Below are experts of layer 6 (counted from 0) of a mixture-of-experts language model. Rows are named router (the router's row for the expert), gate (a neuron's input weights, with its number), up (a neuron's input weights, with its number) and show model dimensions 0-127. Each number is 128 + 24 x the weight over its row's rms, rounded and kept within 0 to 255. Numbers have three digits each.
After each expert's rows: "mostly gets" lists some tokens that are sent to it at least half of the time. This comes from a sample of Wikipedia text that the model never trained on.

# expert 2
router:125147184160174112142157150097133096116128138142076122144102139168144113101099118118108112132148159091080123154120117135119165187098129134147108105120099113106154140157107126130086144135131174138147095105118138158152132139117114122112086156149127065120150145137137110161153127149122121178168127129100152136090104120094119106170087153122114101139119109129125103137104134120114122113086
gate0:128128128128128128128128128128128128128128128128128128128128128128128234128128128128128128128128128128128128128128128128128128128128128128128128128128128128128128128128128128128128128128128128128128128128128128128128128128128128128128128128128128128128128128255128128128128128128128128128128128128128128128128128128128128128128128128128128128128128128128128128128128128128128128128128
gate1:152128128128128128128128128128128128128255128128128128128128128128128128128128128128128128128128128128128070128128128128128128128128128128128128128128128128128128070128128128128128128128128128128128128128128128128128128128128128128128128128128128128128128128128128128128128128128128128128255128128128128128128128128128128128128128128128128128128128128128128128128128128128128128128128
mostly gets: "),", "\",", "',", ",", ".,", " when"

# expert 11
router:124121108149140092143088122142140155122153164134106139171133130104164107165129105138183106179171175097150098122146137114150116102147134118100174069123101124136142094118133170120158173152105156132144124146144088109111111130107118121150100114146129108121174130144128116146135127122105084109121162118128098154099117121141171135141118083122129167106081125150126117148104128153163150117095
gate0:117123115123128140146112121113113132118117087117124125104078085122134119144117091149158118146118138144133120157102105121173113150164114089127152100084139139114134105114090169126113144158142147131131085139155126115125079091147122117123106141160100117116136129130153140122140079074120164148151137076139160124115151146151191094156152108123133109148084137051127135116123141152134163159105
up0:118138123114121125152134137116113129117174131118129180137106124159109143075104096169119112125112129154135151152103179142142140112138117068114179132072150060117124089128129143138129144113134130154112125081133121105107115129130132116149117151151133121091147101114146164144124102077063125135134124134115109165136157118115143122178137123146161120157116113119147168130145129125181129147079
gate1:135085098108183112136139099128155148162109129127132136144114175125168118138116164123143125144179142109101121142102110094115107082154110090139160094109089129139138093170163132128132143136121151112129103138120132137129052099112122159113125124111141103141167137106103131124132162134138103112088138114140127122082154106128131142116115089141114169098119104174123138135108154133160185115087
up1:112137155103105176131167144131146127099095106115176107162097151118112131132119132098157105101154150175096100091105090160103136123139123151148118135120155126143125143132135096100111109133119088176107117112093135156136112139125159145163153119172117137114071130158132167150102107117107110152148087181114125164087142145149133128125134112185164135122100129128132118145122119136162106171139
mostly gets: " Le", " al", " le", " Al", " Se", " Re"

# expert 19
router:103061129139167180158155110106116074091076155102149143125126144171120133125131157128122145124124115086119135111142171156164121101124086116154175137133165094094142113139161129083146172118126136162132132153133139134153098135148124135166122115113120174121100152165107126129158116129154141150117091135084159122125120135127111156127116097120120125115093137137159089114129118131101150098114
gate0:128128128128128128255128128128128128128128128128128128128128128128128128128128128128128128128128128128128255128128128128128128128128128128128128128128128128128128128128128128128128128128128128128128128128128128128128128128128128128128128128128128128128128128128128128128128128128128128128128128128128128128128128128128128128128128128128128128128128128128128128128128128128128128128128
gate1:117101132111171162112160087110132074119128101139126163124126138137143129154156125082140147109104112134126074122130120124156138112109104084141116109113139121116093115116138179111133166136143159141149151163118115179169115072165128117176128104145127095113126074112128139150123111147166137142101139074098119108111105130091122106167121122107151136131136110125141146097114112159183156118124
up1:155106150081156128125093168154089208137077117110169149109125140108122138152146120121130122123138091139140101149178141121146120089142093089104167159119156132155153126123118168110127163147118141123147095167155093131121148125132150104128113134175108122143159107144151116129169089151124135135129142150148144139116079120148094124183121112130104099123104107139125157122113139145121107126160
mostly gets: " John", " William", " Robert", " James", " Thomas", " President"

# expert 13
router:093175129179121153105104090170103141135102104140139116113138131136114176109151122145149140113176156118119170113143095124107086147143145147113086152094098125153117130144113120095144146166136158116131119084135103099122143130098135150092135138156175144127104132147148136102115122159124139139108083167113103102137134149108128143087113122130110160110148123160099081091129119076140115088101
gate0:128128128128128128128128128128128128128128128128128128128128128128128128128128128128128128128128128128128128128128128128128128128128128192128128128128128128128128128128128128128128128128128128128128128128128128128128128128128128128128128128128128128128128128128128128128128128128128128128128255128128128128128128128128128128128128128128128128128128128128128128128128128128128128128128
gate1:110155130123181120111145105133133099132119093096135155153101131173108148102146092145128131124131117139155121156090078134123154123123145152133095126142100136108139158154123104117091138081106196111110082133138196101142129125106167130137116120105139139147103062132134129116131145149116117129035092150124148133121141088138142139132113130160130145153117128120116120123141115119108145095098
up1:051108137125067159130147093153154111138148068131125148134158105105127142103129166078151137150115119155128122138131152154085134109151097113132144114125148121105141131139133084115110119117097130117119121170125169149117170111137152122089090145167172137137168103129122118135165142168153151107125104141100169123078160100118131157132113121153148125143117125133101126127149111131137095099156
mostly gets: " Mc", "&", " '", "/", "−", " —"

# expert 18
router:090159111108128122140080148134133147177162109141163080133133122157091146165191107181110093159075157119138136121089130164111114116112135144108121134144159154070091156123128126108124096119153129151100159122132165087142136156130117116146115158102156129140123128084164120167121118145104139127143167144116153113096157107119094134123121160110122105115156145107114137123124118128117097147142
gate0:120161150109147134137141121170195116119122159103178144122146142097112133140123107200116132170084120106148129142145118169178124168132156165106127138126164146071118121116121096113156160103123168145126165130135121085089114142141108151131156147099128135134168137145143089163155149171129135127148133139118112144120145130114102135121098135146118121165132103077129132127116131165132150160131
up0:068098100126118118142139147154140105144078146139131116135122108158130161127121115148081102129175119152143091150148093138100118116138115091104115131143109131124130148176191079086156113128105138138102122136110096133082142158101135104117139094093124135104147075081147112116117138114108093173124147119125110094153110161145149143111107117121134080171144155133123133129150116121138164129139
up1:128128128128128128128128128128128128128128128128128128128128128128128128128128128128128128128128128128128128128128128128128128128128128128128128128128128128128128128128128128128128128128128128128128128128128128128128128128128128128128128128128128255128128128128128128128128128128128128128128128128128128128128128128128128128128128128128128128128128128128128128128128128128128128128128
mostly gets: " w", " t", " b", " st", " d", " g"

# expert 14
router:130170129158188110142163132114168143117114106142102160156109171153151126092111105098112093128158117137163146161123107104165145090144089143141088120117102153091165135123116123120116116131083144149109123108156132140145086102131134105081181106120126137110123112125157139141146133151162078127147111102107115154114150133121091138151119134141058143130136152122142090106085137146143120119131
up0:128128128128128128128128128128128128128128128128128128128128128128128128128128128128128128000128128128128128128128128128128128128128128128128128077128128128128128128128128128128128128128128128128128128128128128128128128128128128128128128128128128128128128128128128128128128128255128128128128128128128128128128128128128128128128128128128128128128128128128128128128128128128128128128128
gate1:167125100101171129136179148108122146148142141131098151149098115141169162104101127162118147156174146146144127087104158129145134130124124148121113138127099092129134095078117078113121106172109136127146091128110136109137103142126152114152125118123120094118172113185120155181156147152122141106109129119112165161122143116098146146174094133114138167141106091145190133129134095134122105118118
up1:140106099118145119123162143092099184117105112157159133141101142131157115161169137137101134135142116121132165109092154138133116073130110132101092153123133128152092070131180110143114160119092139118129128142127104133150125089159105121111123160108115143136080136133118128150090173147150133132146098132109105129063109119132170119153130166149127114135103084133155092125135162122163123080128
mostly gets: ").", "\".", ".\"", " where", "\";", ".;"

# expert 3
router:129095134086146107114162142145155147123115109128095138149157115167103102143144120101146133171126141132116101103138138112141172090141118127164107147139121117154094149147130117119134133131111153124168128099110143183086116092145109107078128129152091128085122158109108125139141107064154145073097125140108099117141113129151089118092141148086127088081134119127111162144142143129115153184138
gate0:114084111139135134117143111126121146117102120126099129133149112125103172136115129143129110107107130084127135115071127119114151135092105168162111124125102119120152126127155042133167145105090104144151107113139151116124110083137099137126119151105144120108139115109145147149148129114097105141138144140071135108116072114072150143125140128140120090120142147075145125159065114156145101145078
up0:072105154131166148117158102136084124135112119133153115123134146138094198088136120140116088127118129126084133149107126147144156159111127123143168120124138102146160138144112075137139110158120146188122102146127153095133112132079097114100100108083139150127109170113075114135178148146117142119128135152103131081135104114090120117135156105084129108110100142114150124139141107112133135160126
gate1:119150126075114174111142124159140146148112160129125138151095128088097119129115086137138160132164095085132098113120135110132164096119116136129141131138138150137137177167158147103180133146137142115151205126068167140099129133112147115153094152114107148090109135123103122093140111120171091107147149132106123164141136122122089185105137176136139130153121123125130145135134131136116157126105
up1:131119143105137154119116125171125162129117124121126109124127133079105167078101126123146084151151109116100105191125145132134128152153128096103109157133111123088121101113112158120128127135100169137153115133075173107124149124162093169141100117138167129125087142128148108134146113104129102131142103119078092114166167129112155152124153132144144106142071165138135173140100111096131118103091
mostly gets: "|---|---|---|---|---|---|", " —;", "|---|---|---|---|", "|---|---|---|---|---|", "|---|---|", " |"

# expert 23
router:123152110071102095149123128130111135099108122136109171121072155163138140147109132133111131164132162125143135157122116096141129099131110156154158132084123201124100140121137147179113154164155119124139133131149085116102161101145114110145105118079122179072158099100140151173107133134112135134102118134144114138150147108143109110121140118179143108086107130120127118099136124154125163153135
gate0:115202090123134142141109100097156141147145126144111137151106143145147108145116127103124144132113177110135123143131142156176102111136193122179167123138118133131102151116146117140120129140126123164139138122153136125135115088123152140099141126082060126100123123037098151134145147109114087119130128135114147169133134084138091106135141108136146119098135154090116109100106151142120112146114
up0:090131153150144152153115161190123124151076079105121100093178164118108132120141152136143140117146112131168095122152177152116115122153131112155143151150148134105139129092103101096128151119114124160106155108116108097133146131137151164100136123121116125117130110117131075165106140098148116094101142170111154141126171134127104155095117160144116140159091155148147170148142104154171113120121
gate1:130104132164133111149147110123133106109122118140140122161123155139142126146120116090103111109130121151113126115121139096112126127136101155130201131119139179108131123147166108145110173168155120119113116124122150134110104114141118120151100166144133130147147118130151142147142139132139100135179140111108110105078200122135169087130115153123121130068104117178051102151108167130117160089123
up1:134164144075151147122110166141158145134132111159107152105139144128124114126150130166151156146142131086160087145174116154099151090094152132120156108135119141095113155101121145100101139110173130138157120112125152118115146095128162098154158124036116124121135092120149145123152106155112134113125127156147134118127124120122074138105171135145138140130116151126111107130185113118191142139145
mostly gets: " l", " comp", " ch", " cl", " res", " cons"

# expert 15
router:160103098162127139163149108101130138140126134087128090116142171132122155099131102120162102153162097069097109162129106127136111102150126096103138160127173104133149121103103135145107176145081182103110109126106150109151142119132140114104104110144095137121147113133136167144083129120105158116101144156131111141134110143142125165154160135111189135086149132106110154127129145081141114143161
gate0:120086135136115155112146144130118116138103122129115109153163141157131151140111118121122134120142131112115174145122162069178124132155109143111107100145166113083144125134222193099087149110115136146101096134109109130165117145120130138153118123130095147118135128156141140169149152124124093094081113124115141148126145114159118146107141155147169131116131098112103164113153109127124123169178
up0:123126102138110084148107125128117139111129190103118139166107172125111149150149132129118137124160174128143138174110148104150163123155130114114114143150151136096157124150155128144167122114161142123118135168102194125164138151121138156109143135147128112124145098153127133217116136115105076085093126160170123134117156113126144146104151133120134132147153173107097119157118113098143110120161
gate1:147136125133111168136106098118134146157099074095151089158083119133132163103122107132162143133132104081093119159132124147115128135117098109155117166089193140139086180101137151184092153143136153137126128116083110087148142111097123134152163113137112108095114111126122144153122145140137122112139135155135147144134092119153147121104127152128135059139132169109135124140110131089123132166125
up1:102112119148159132108128115132130125142124111122159112132105151102097192115151069129129118146103113121111084136139168127102110127149103133118119128207148104139133151134129145136093140103106094132111103106143087098168128118114133103148127119102119108115108105130135144131116037116173128138097136116115150131156083099151124155103117148141125094124102118114153107136108145065141124140084
mostly gets: "ats", "ins", "les", "ots", "ills", "ars"

# expert 24
router:148162144128161158126140087109136127121109073171110121107122099103153138121091104151111150138145103115154131106162140124146104145126185094133141102111137097123142134121156115123090101128123167106115080120165153150089117079114134094137118121151149135116133163131116140151133103160129086077153101089145100122141119121158187152108103108086153121108143137135136142107113087120083117149137
up0:128128128128128128128128128128128255128128128128128128128128128128128128128128128128128128128128128128128128128128128128128128128128128128128128128128128128128128128128128128128128128128128128128128128128128128128128128128128128128128128128128128128128128128128128128128128128128128128128128128128128128128128128128128128128128128128128128128128128128128128128128128128128128128128128
gate1:127135161140162142150148149125153150145167103135123103126109152116090129120092120093112142149135086143165180118108139146157105165118146121160116130139130162064129129134167114130129114122149146124122117102145163118137154097133120156114128116180132138079122128082132126143125168111163164100120108124102116138132110097138142108102132168103165166129166099118135136123122156122104147096045
up1:113129177103143160150130139073151171091145128115118094158090104116145091100117141121136114133151142132145175124110137124142092101121143139208130092146112160106109154124189110152099100145140124118100109118110115150106145145083128108154097161117127144149131200108166166128142107152128133125153129142151113138111119104126178130131118117142141132121126116100098147149130112145133164145108
mostly gets: " at", " from", " during", " on", " between", " against"

# expert 7
router:150129141127161167129146140107121127168124137111123163096087105136126151159134100142105081121116120130184118131100140117112127147109101122174112159120111116099104110108151110182102124065130158121133155110091122136153098144122158119117106186060125135164108129125112131116151119146112143097144109098172099137147140119127157132144128166167085137103087109088149108130149136116151121111139
gate0:102168114091129121108138107149123101160159131113115139150154102156104148149121157150132123135122155147145134159077082110127116133104127141144101136159134185098142138105121113120135083105151141133108150151137125156115149116117142127113133127101135145156111092112119113146142117164131094124186139128102084137147131104063125112112118186134057142153120167078127106096134135153140147170112
up0:141163134096140142148099152144160105130173147126107085161116122117128145119128130126086122095116157139070094113169099088157103150098148146103145090154096116094106105143116098128162131116092122107152095130107150128124149087170153135096106127145101124094142178104157135099135117125145124098097162164151108127120123119128106134138108095146160141116142089132119100150156108142158159110089
gate1:147122131074141105134169111136130122165127092149117131114088115160112089115134142101154105113135144127133106144156077104148135138111143137179128120140145120115120148162158098132125129121155131140132185154108086101096117146113155126171139149071123095147114125118128114171178135100139129143128137125128120128104169134107144146184149115173127120126132133097116102156095093147102162072166
up1:155164137132104091174142131144112107141109145114129107118121118106119108158146156124131122139115131168139103135094125102103154115135141118083105134106162125120136125148135129168153160165134120151174104149088117100161105124123169135149175140115145119095128177092116121150113146147151174135139117104161120146112152076107099133115111125075109133117093102087077144125103162159095080117131
mostly gets: "|", "=", " •", ".:", ":", " Preceded"

# expert 12
router:153091115147106147153115153122106167107080139150157118140099130142148147097139115134113100080131176085166135146117111165117105116127111104121124119120187146173129147145130109176137108142166091112113144096127128127135144107163131180158122118132090076114109132147114138161119160099137130153129101130109105159105078123108185112103120125149161118119125118123105112095128146160097115109140
gate0:146091140126131163161152120114106106091107142119097106102120137108121154135095098093103117083082141114165129143142148138147127141151139101126111107106132168120121111187210177168133114149139101138107149110135127133125096134151141164132130138147128147123110143126115186128191139100102085137134150124155111149090104088101135106134132126136093112092128156156111151116114147123120098123137
up0:099110099120133180113132115121146152102170136156136139098118190174109134126125120104106123091127128115120130137145115109116063127108137117127135140108115182090104152156145064122128129143116128116153124122148138123159146123122112067156131098186149166159127132152117164108082162124153092121134158150140085126162108110124126146135105095159117106149159118171123130115119144118138109139102
gate1:075105152084166118105136164119145122058110111164134092135108088102144116077148131122157130115144168108122123121153156111154120135137109088146098140146136149130124112139144107160112123098147165113084125117105127137118154099124168154139120203136114126108102141121132160103108116117113134136113083097130134141119143125115127118129113157103162110177103095143088086100107139116114112152112
up1:136155118129145108161112136098118146133106118137147122135171110154141159142104105115116114133100105099138125121132131155106139145110229147143125153119113126090121142130132096120128088100101132113093161157145110145078092147100100083136099114110103156144174116132126157099161101132168133133132176132112068127111157123135131146152130113097118100146155136167126174149136155139158142143110
mostly gets: "onn", " ann", "ateg", "ann", "agn", "ipl"

# expert 26
router:135079097125129134149167140092127156130115148163151110118140167097106104159096153114142128114137115175095175153129141110092137094132148118117156164153113114106132147137120158159140127108130132110158137146112103092088109134140145133141146091165082168146130143138166155115152125083165095152127116124113173143148183123121112147167096134113143140101163093165127096133145145168117126107121
gate0:109106120150119137156174124134121140154104131166136114120158152139168079136129136095115108117107120177088148132120158147131081128164163115192120164129117150113100148134114142114128132112086104128164139147090112130097115137097144118097137158149108115075118151096158165122142152097136148141118121128144114139116161091142112164132116121138134166145152110147116072106129142188132150083117
up0:097117093147092076140103120161147153125131153164157158199125116106156113118143094142114128156142137111145133113119168114128174120188097138122091127113133138097143107095143181123150132123140165128158121158132127112121154137129101148091106095114126114133120112136095142122137151137156051152086152114117132125142138090162138139099138110137132129143122139172116103119167135097157142150111
gate1:122047124135121133109148076080150134110097123192117109129152161133130107148098138127111086077117135132129156092123130086104138143119171114135126128112119143165183145132163141159137134143143128125115147161097113128116155148106119146111163053151110111114134134098126162134131165107137134163174152110135122111115135113135160148146099151114124133133096127153122098127125131174116106112112
up1:144151098122135134119103122112147123123120132107153094098113109159120123112149139126109125154073118162141135141137106104101118120104135095129139138097158093153095082156090130120098092113136137132148092139188174125142101107134137145076132164075138144127145107126152098122129074134111128137091137150139143141100115124137120145118191103090145120155091092114126151158126161088098116094158
mostly gets: "á", "í", "š", "aj", "ș", "č"

# expert 8
router:145135127133130115086107125137137123112163081124118104113104103164128120124132123169167187155134168134132117170126114126111104087129153124136130138153111159082141148112155146083156163130142107120129134154130130116135148137134121134068178107168124143099166124122151100092136161090115164090158116079157131094145171131138115136117094161156134095135163117171150117121132127092127127112146
gate0:118106100124132150126122095190130147139106091125102123103141135139117127160091143119126120123128126135153118167165143122102115146139119086148153146140137158104125200101125155140107163149164136174157117093144109109131108146127139188125151138146132142127121099102164125097146148109164124147139120122079120052135105104162140138113114123097125102141180126118159140170123119127166166112128
up0:080132135119150139131120126179150154119118111118121139111136170149160128117142138146139166126090116134109158139129130084102098144112148142133169137154127124106132205138150167114160156145131156120129139114137114107102130109096113160098182162122140114113109075133134113112169127135175143131228123124125096121110097133144109106114118116123083118143131132138146114157129091112139118128160
gate1:171106120145165170155123090125116113113097100131140118123093140178161112118131120157135115111126144079159121103077119139094127096133093115145149152119101118111119146123173168095153131116127115104138136143114120143158097134126169121159135125136117122170119144122154172088119154151092113140164102078148154092097177107139117162156091174144114108146104133112148104118130113100119112111113
up1:122173128139110113118144173138137118134159126132123139147122131170154154093127133119163141185120113159115119070096134121133137158096139108131089082115128141146144126137116118142100161092081147118028139123160119132153148132125115137126124119113162134121167121162101106134061114133132142149109091101114133158166130131096148130180133117139134149138137115137136154099130091139122144100129
mostly gets: " \"", " (", "(", " under", " un", " inter"

# expert 31
router:130093135125129136101138062135114103159135114133114104150141099103135088125147166121099131175084131136175134122156129102133145152156153142157122102140115116135146150134106173119128125114131118131092152126087163159147136138099121115090125165131172104128108081129105149087130144155086128123166187110099136131129114144123129136159157119118078101162138132120093133078098126114078134127112
gate0:128120106140129154086152101142135148180131136115158128132150089087124096173128135137107162135088150106142148140106144109151114123137133122139121097120118102094111193124097128102112170118190130147098124127130160143173129176149114100130135123122111077130148124147159125130156133165136095119113112130101139136114072117125166165130140141146122116108120069146153119142085144177096131118134
up0:143151101112138146079126115128124128130125140213151154155129145133136140115155152157169124185162091164131139111100103146088126110122165064103155094144121121130146148137104117095094115132136139170142128106170164110084166099135151106116136134133127156130134116136110111145085082136170120110114139095138099104120070136112105138145138133133117139117127151137143162144108121114117144099134
gate1:092124126134169134109145068138162081174096080156090134116144136137149120156128126155139148178148134128166158165117136078136170167144146126149140114137133161108096119100106118144107133106137113119100140151148160156110133094117138112113125139100151139132133130135131157131115125143163151129153151112143145128109101140103152126082153156101130163153164122114126138077110176079087121138112
up1:137138148134097122117141148132159155131174141103097114090139127146096163119066133120131096109139095158079166144136108159121135137119119157163121183096081109081156122126110140128154157170122091156162125114140127124107113116136168097144149124132120152128141098103168110123136105127136140128092152144077128137132145101149096161134128125080155125150124119146142128163103133110162128084083
mostly gets: " these", " most", " many", " several", " various", " using"

# expert 10
router:125105124101129140100151142160111140141118098145085116092148108085133112081173117128126092095130081156094074097156150140132139181141141124113144133164138146101134135131128163110111135111136148159116133156147122115154120090107129105165178123131128104114118095152090103110129089129172158154118137130166120102124078119139134106135108129099086165138089118158116085155134128146098115128117
gate0:123120133086126155103164096120145155135103094145156083116154115127142125135143100143136058089117162136119147135125121130147133163119128112104125124102129165083084162116106153135072123075116126145121152115122115114121086102147143112156157109128135108125103130113132134124108101133166103160111089096180137140124117115138141119144110173121174149141129136176129074115091113095090113134128
up0:131145108111096151113127136148107166123144122129171122167133104094169179139167153125133104113106158126140125170144129128112162063133094108165145127131130129122122115151125163164101117091128127153200102144109146117191121125118132159105129123128169069138142168135092137122113124154125097090105117168154133127109141090131140095147132117126086137131124118117122108139126127140096084119135
gate1:136135133094158188125166114129106113179111127163154126124151180104125145109149085175129105128125134161113115157165122125109116118152077119106108129114134134125105185152130145096106123122151112132092137159147087103154123149119117127152176123136092125135100149131101124159104132148137109137132120123099130149134113128081076084142165146142067120133110097126117099137141120167114168132119
up1:114104118086170109104141092108134141098092075089111125126179132073128150130116128105130138125159139137105068121153134102125104115126095089126150114147105102134114145128165146098127104121140125114110101117093099141136140147129115122150168143117129156152097136133112119117187125108135120035137158139121129121131075113114146125124129119093110103110102136120125115188109126129110164137137
mostly gets: "u", "ō", "hi", " Hong", "ai", " Li"

# expert 16
router:083110129152118152168143137087128116140092123098152139135115164136159103118125139113122167114149122148130165122155126083147072190122117152148110115170151121155124141143114162162155084097094089133152114126158136154130126119130150110113149184112167111171123089116136119084099116125153133122091103126073114174134146134139109144157136108093113146128108115115135148107149106120132103135110
up0:128128128128128128128128128128128128128128128128128128128128128128128128128128128128128128128128128128128128128128128128128128128128128128128128128128128128128128128128128128128255128128128128128128128128128128128128128128168128128128128128232128000128128128128128128128128128128128128128128128128128128128128128128128128128128128128128128128128128128128128128128128128128128128128128
gate1:125112126163144131136161120150141125174085128118139139109112141139145126124172110146135153075133118136119141137151126101147120150142144136146140156135108146124174164156135132111139120094107146141169104155126117138154133134107144075097117151103187114151107099141159149136125142145129139096136101143051144119129151105121159154111101172116136126132051140114133149097185112112130106137178
up1:076136154147126147129160113140121122140122109136105147119119109144146124124132126159151114130089134134138135130132110200109131104121140092124112119113118131118145128146092098155142098120108157123143168129155111149120118160155119102110110162081154112124117020110134116159123151155155119128120049093137132120124126112126147138143123114098174080132123136121116160177120104151157108104146
mostly gets: " American", " International", " French", " National", " Indian", " European"

# expert 1
router:096088095115122133125176111102183095146116135097140137140108158154146115144105140120123143115122098091115114200100112100162078137122104119099150135083121120106092112138156137138140163112120139111154130140127155134099136151116127164088162156095134137108148135118131136097123106140132121111135144153102173150159124125167131143158143145094117099170164182141147138134129111168151167148145
gate0:120145116097125119151156101115096138125114180128127032147157137109152118172135115126112118167115153139151128137154125120162104129141139095110128142121076140109077131166130143106053142147120148136148070119132146124153147142112103129107176138127141109147146157136123111154155093126100123118106101177129141142098144130146126128165128112111128125160140178112118141128134120163162132153118
up0:150151142102190124112132080108149095131150142128110099104130128096151132101132148156154120145130139135089111113108103068131127124115144115153106115105137126150098155153135142137141117148109161132155083110152128113156119147126175149119102068132117067116117107135109145091150146155112120121090163141130145123141101159121128072108159158132109112119165133113159090158083156150116128101162
gate1:129084140081148140129160144125146130137087116079121179164081153151184116154094129176153158150101102117130167149130111132177139133127108150139133147123108163123099119141122141169119141127163099102128113118108120112117132145129098165172148114125134128164132150154094102136111105128137119134144107127106146145136098121163111110192129114100146103137134143084138152110130146128064136152127
up1:118136142117117107134095076120121102085125093131079145136122142147129135117140107101091069123105074119080143112100129080150108103104127085134110149134119140152112095077148138171118144133108116124082093140134119139154089140137090125129134110117185126145124151115155134105134100152132137146142090129101097140116094130135129109145120120123127136072131126160170147092128172125131099165116
mostly gets: " development", " education", "ization", "stitution", "ration", "ities"

# expert 21
router:105160168147097097130146113140103109184136124135162131144164137119120128149156116151139103107143103154168133104139158130154168143143132126137116122109148164111131103097156130165113146081136115138143099116110125141074169114153133101136128108141112107145162143090105143119084161103120099125105139093163135140091171155126162126106101150101141120178096142113157153166100128111114144162081
gate0:121130124128142170097140147123141144151126131108134129151122147129132222140109109152148140163128102152108150157115141161101204094135178106139107128124123191124150125169163160152108123126151169162112096131097119128148126101132115112126122131141114145179144121138106131136063163144125113148131136141140176094156123138112099151137126141142109108135134163112166127115141109132117148102121
up0:167127152113133134127138103085164109133137139124140147107118139135139159098141113120131126126124165065135171120189094130101120149163112161130151069115136138125111088126102139136134082147175131101142122121094130136109138110107112156127134123178114156144123121147148112162100106078125135145122121200140161120134124139110133114111124064147174126100085078154134132131137118128127140133112
gate1:136135140128136165109117101095123115158102185136155129155132130131166051115080136152124123149170110126141117116123130151140123161088097121188135122103115156132067137091140159137089146161078097164163086133118154138115156094112171105124123137186098106137121150109115149134111157104114135152091134120154148112121148115142124122125132116131126156150109126127129104110114097133141152120121
up1:118141134112116150139133131113111092164080113126143130170141109141103159176129162070085140137135151118131091132128166117114152120171121111108075128132141081132169149121139137132129138101142127161104153133142124111128157144132114097110128170110125173134094088096082159111140105109140130131119109138115180136108141115120116082154102173154085095114138150148143135120158152157095106101115
mostly gets: " the", "The", " a", " The", " A", " an"

# expert 22
router:124178134159138114096105079157100121137129170100137147116147102142105101092118141102139132110157110127108127145095118153094160096144172130136102155150136100104155147111098102148089133106108110122110129098140132158127112131086156135176134127141148172104172124109171113105096124178111120116150094156104107127121128092103141107144103100151163112123138138138124174147073119145159129133161
gate0:112113128112178127081092095103126137127101152124114174122134142085151118127126128152106135071120147136132153146165116146118142131105148081123118149105188138138146151110137086172136108115117113136123149121110143122104085175120139085153134137135131121080162130125164183124112124144105147162169144128102095113102122153119116152145121092149142132095154179153131156109128124167101160141131
up0:142091140107110109126110153097114125153116157176157130128105148131145142145139091141112118096121130106077155158109121156168140132131135154117121123130132082127140128138134078148108145115146163149092109108082171131104090139118092078145128149130114145146133115134126112134167164168140102161126086128092106195120137132167150130104150091140154123168099155123135147154094148133154110139165
gate1:145129133077137096085107093152146138157146144144154108131119133155120112125128117138135120119126158140129189118127139141109136136126168123132116131119134088109080150110130164161094156100127093121109129126169115094084115112122181111153147141150120170086134122147115173136093112111135120144146118117127086088135111104111148191128122144137179156134155113093132114147056129147126155150141
up1:147142083116116132100085133140168097157162144158151126099122138155111116178036127104131143092132138123138142135086118142101147140138108147122108128113112117123106131123107145178141124089139125130070124148170142126151106117128159132119153109121104107105150103160131163139095113116110125098089138139149103137126125111088135134089134152150116142087178133133105134106144163142070152125138
mostly gets: " −", " February", " September", "–", " October", "_{"